config.yaml
n_layer: 11
d_model: 768
n_experts: 12
experts_per_token: 1
d_expert: 464
d_shared_expert: 0
activation: "swiglu"
moe_layers: [0, 1, 2, 3, 4, 5, 6, 7, 8, 9, 10]
router_score: "sigmoid"
normalize_top_k: false
routed_scale: 1.0
balance_loss: 0.00109
balance_bias: true
scale_expert_input: true
init_std_router: 0.0127
lr_router: 0.000628
vocab_size: 32732
norm: "rmsnorm"
norm_eps: 1e-07
tie_embeddings: false
optimizer: "muon_variant"
lr: 0.009
beta1: 0.9
batch_tokens: 131072
seq_len: 2048
train_tokens: 590200000
steps: 4503
dataset: "wikipedia_en"
Below are experts of layer 6 (counted from 0) of a mixture-of-experts language model. Rows are named router (the router's row for the expert), down (a neuron's output weights, with its number) and show model dimensions 384-511. Each number is 128 + 24 x the weight over its row's rms, rounded and kept within 0 to 255. Numbers have three digits each.
Before each expert's rows: "comes before" lists some tokens at least twice as common just after its tokens as in all text. This comes from a sample of Wikipedia text that the model never trained on. Tokens count by the router's weight.

# expert 1
comes before: "the ", "| ", "|", "201", "(", "200"
router:112088146142130139141165162123128142156107130141169123145158151118091123150133138145111138152123134102125110113121144124117118138156133115119127133125145147150099121169143179130155111144177093139111120107130152105109145145158146116105146093101119118186127164132127122118116146123079104104111156114141098151120148163147129147116134136108144105110120072138136127162126108121116134117114
down0:125089140137135145171170121164107118132125133152150092155122081102136118167128119128163191146112124127105103135093139102140126104148120154084145144128105165123087170127191135154139125116127118105130087155126138147116125101117105181150134109186121150118132132119129137133117153110093129173112122158171127147131137110147120091105116140126137132105126133123118142121130141110118160108102
down1:081136113129086164109144130137094113142090147160139132132178098113096107123155129082126107120139104175106093146136163153159103146143176049103117148145123128110129106133135140149136114124108132086117098123149090077121146098116125097090116108144163125152119090131116137135127140102099141146165126151110120147091130152162145113117115165135123088140119102132120133130091140046083126131128

# expert 4
comes before: ", ", ". ", ".", "'", "\" ", ") "
router:119179140084136155119108068127116142103160138108116110132133121130121145102132161129129160157133106119137125135090145151064138090145137163138151100118118135107123118126084117149133114113087124104129164149125113140125143150142130135099147130109134133105116148128116159152126142123117143124121136091111097113125078125126120161093107123100171107089130095148141140144123124129120123130121
down0:132135093114122134177119148139153116105135151122102150155172123122135102115136084138107099088152129120137126119104117139098150112107104129122107128089157135090117133120153121057154114109160131152130130112149104126122105152125104136114130083138104152097113125117106120131102129130153139152136085086122120142085146146159078168122112126107133137179112126118141185184092171116132127122133
down1:172146126123146193077168143103119115154088104082105169105094151145183136116138153134152155135119160103154130119144142094106108121133118129133138091101131163149126071105115115109152125116138160120110160122131132107123131133099123159122104122133143127114118137144133141140105096157160148125089120118121080137155168103162111102106108136144169135071151126191142134128113144111114088142129

# expert 6
comes before: "of ", "and ", "in ", "(", "was ", "for "
router:116143135150115164113139105130152117142145145149150144124156131145127118158140142133084129133158146119064086118111102160109123120115115200150133082121133148149121105128137108124114124148146129068099131126106162121117125134141144173136140102129157140175112099069124106102150174157142136133128125133066150137105103085130130175116124089120132124146185119167125153168113126120139144177147
down0:136161123070118112093139090105124132174150129074125137182161076126137121166099124158094130148160114103118152098130117124156128114105137091146121116107137100111119117127108111116155123086121115145157117110126145154137161157117127135142147091151109139182140141145132114114124125104105140102127115104111151088147161187137125110107124138146126131148146137134129129125135126113095117136148
down1:137158130156114167128133136207153109179108118124149152101136118145121136117083085113123124175165098162106123117112121107124129077147149108172177104143097160125123147092124137109156148130158162144117076095120161132146104099134139110052123163156121193126103110152127102105090091136155146149149123143130134150126143114147105100084103130126176152104157132129137100105106112104122127117146

# expert 3
comes before: "\n", "\n\n", "s ", "N ", "ia ", "See "
router:152164105116128174109149098103144071100110103165125131143137126120152130121144132128121145164131055119084087089116142130157106154141118146135133110118091179132069102148123116138151167102076116135184095094084146129128119136162147152102185114142119169135167135103115126121105135118126134127150173141100089083157135110167156102100097161110104137133140128149122093163128111128093151121154
down0:116139085149145124120137111140104136119127101105067116150154079155138148157094105135136145135132138144145163074076149122103125122116083111112110134111175106144150143112111080158115118115198098169102151128081136142121112116154150119110114176145180133124128148135151120109090139160147128114159161090145157106176097106147115123095096167134139140167135124127033106159147148130137119091085
down1:125064173145133119113125105167168150151160124127083151173156167123148151103108111104122141128144124125109117121146101128150123118129150093084103140130121091119148126118104087130117073087133159137083163159107110109127161133099162128123127127145119158134098129155131134125102109160123089110112193065121128107125131087114145142148119140115121118084129125151140154099095088147091160105207

# expert 9
comes before: "the ", "to ", "a ", "in ", "by ", "that "
router:117182159108144137111132145163135126130176115132140138117133142132105115102138150110151119129173130118086102083109115140124157164125127167155142102123134150142119127140131137150154122133103138152115127123099094115138125131163120108079190120169123132087145149128123105154099080118131135101106114123072138133179099135100107148108139121109119138135121152144118085165088150139140128092115
down0:082128134107108099096110161108140103154123098107125172134118134147156118126081104127178132137110141103163121152111127174137120078107146122121151119148136153101157113106142119114139143097102115099075091158158078176149156134132096112136131116134151135124168134087134102121129148144143124155099141084144141098145122109102148133172149138093096115131090104130137116147146159172115124114138
down1:128048124110103144163134110164116137115103127105146115085123122122122152174132136110130129104105183144130063112137117113138167119124135154134105081170156120187125174121105120142116125140109146112093118150120123142149155110138087080146164148168147176173168141101152097118091102114143116120091144141152131148130169076106153149095082156117134144162092106117134115146141126110107081144071

# expert 2
comes before: ".", "0 ", "0", "–", "1", "2"
router:148157123121139118120131130126127145160129122162150151138180144159079138137127184130159154184106095152074150138084140131137101139129171108105145117128158155127106107205147135158121124129104135132140133150104158130108105159166134100128121126127138173116167150132148133120150118155150104118108169149153132126145126125112133127126107149149153109160127143117104109133151150109145112109120
down0:118146141160133133092120141136136128179131143149056122166118176121124125146159128164100124126144145162138141104124123108121129138145173118125138165134144120122099137115155139132141156105084160120154139141159142128162105133133123165105117163105141136116101123135090100155133117124140136144120130157141113177076079112161112135132187137094121109131157098106117104121106102132153125091136
down1:138155131132131117199140096134147124122107195130114111173155100097164111093127136144146153174154126124099119135124122145137132099117133140117124144116141128130122104119092140121122145134133106130163175150112132155117146072096125114096146083096081126152133133088149098141104125108117117120176158131119067163145145120165115101129105128124144101154145116128160143081109111125103153141109

# expert 8
comes before: "- ", "| ", "The ", "In ", "==", "He "
router:082139102096153149133123122134128103142167111120164142108162170118132109137129157142120136111108118126086115114126123137103123138133168102128095135119098170105152145148151130118127162165120095115139162165094119136125132156159155125124133113119142130146133156137126160084112150095114123118125117117112139123120094148106093104091126177124143096117122120122164118124109097166125127153118
down0:138132089125153134138115076153111113136126137117156114094147093125113102127114111103140149176114109137104094141166126132097123085127096126134160138123135143129138138109132137109127129152162096145123143096142125097152133125153124128126046138145148136142195111156134095140164104104129157121143132107145154130116114150131166084130125152130119165107080159188131135128110150158157095131093
down1:080176101113087145121071147109146150180093076097181123126124077095166162144130171154134156082104121137163085155154141136128107101120079077116147130129100136092093093164119117113119108168132148120124175122088156139132102129130141150186105120109108139091109130181137136128143108137116146112105113153135132140135132130177178167112133092106169136137128150155105140105133150132116107099102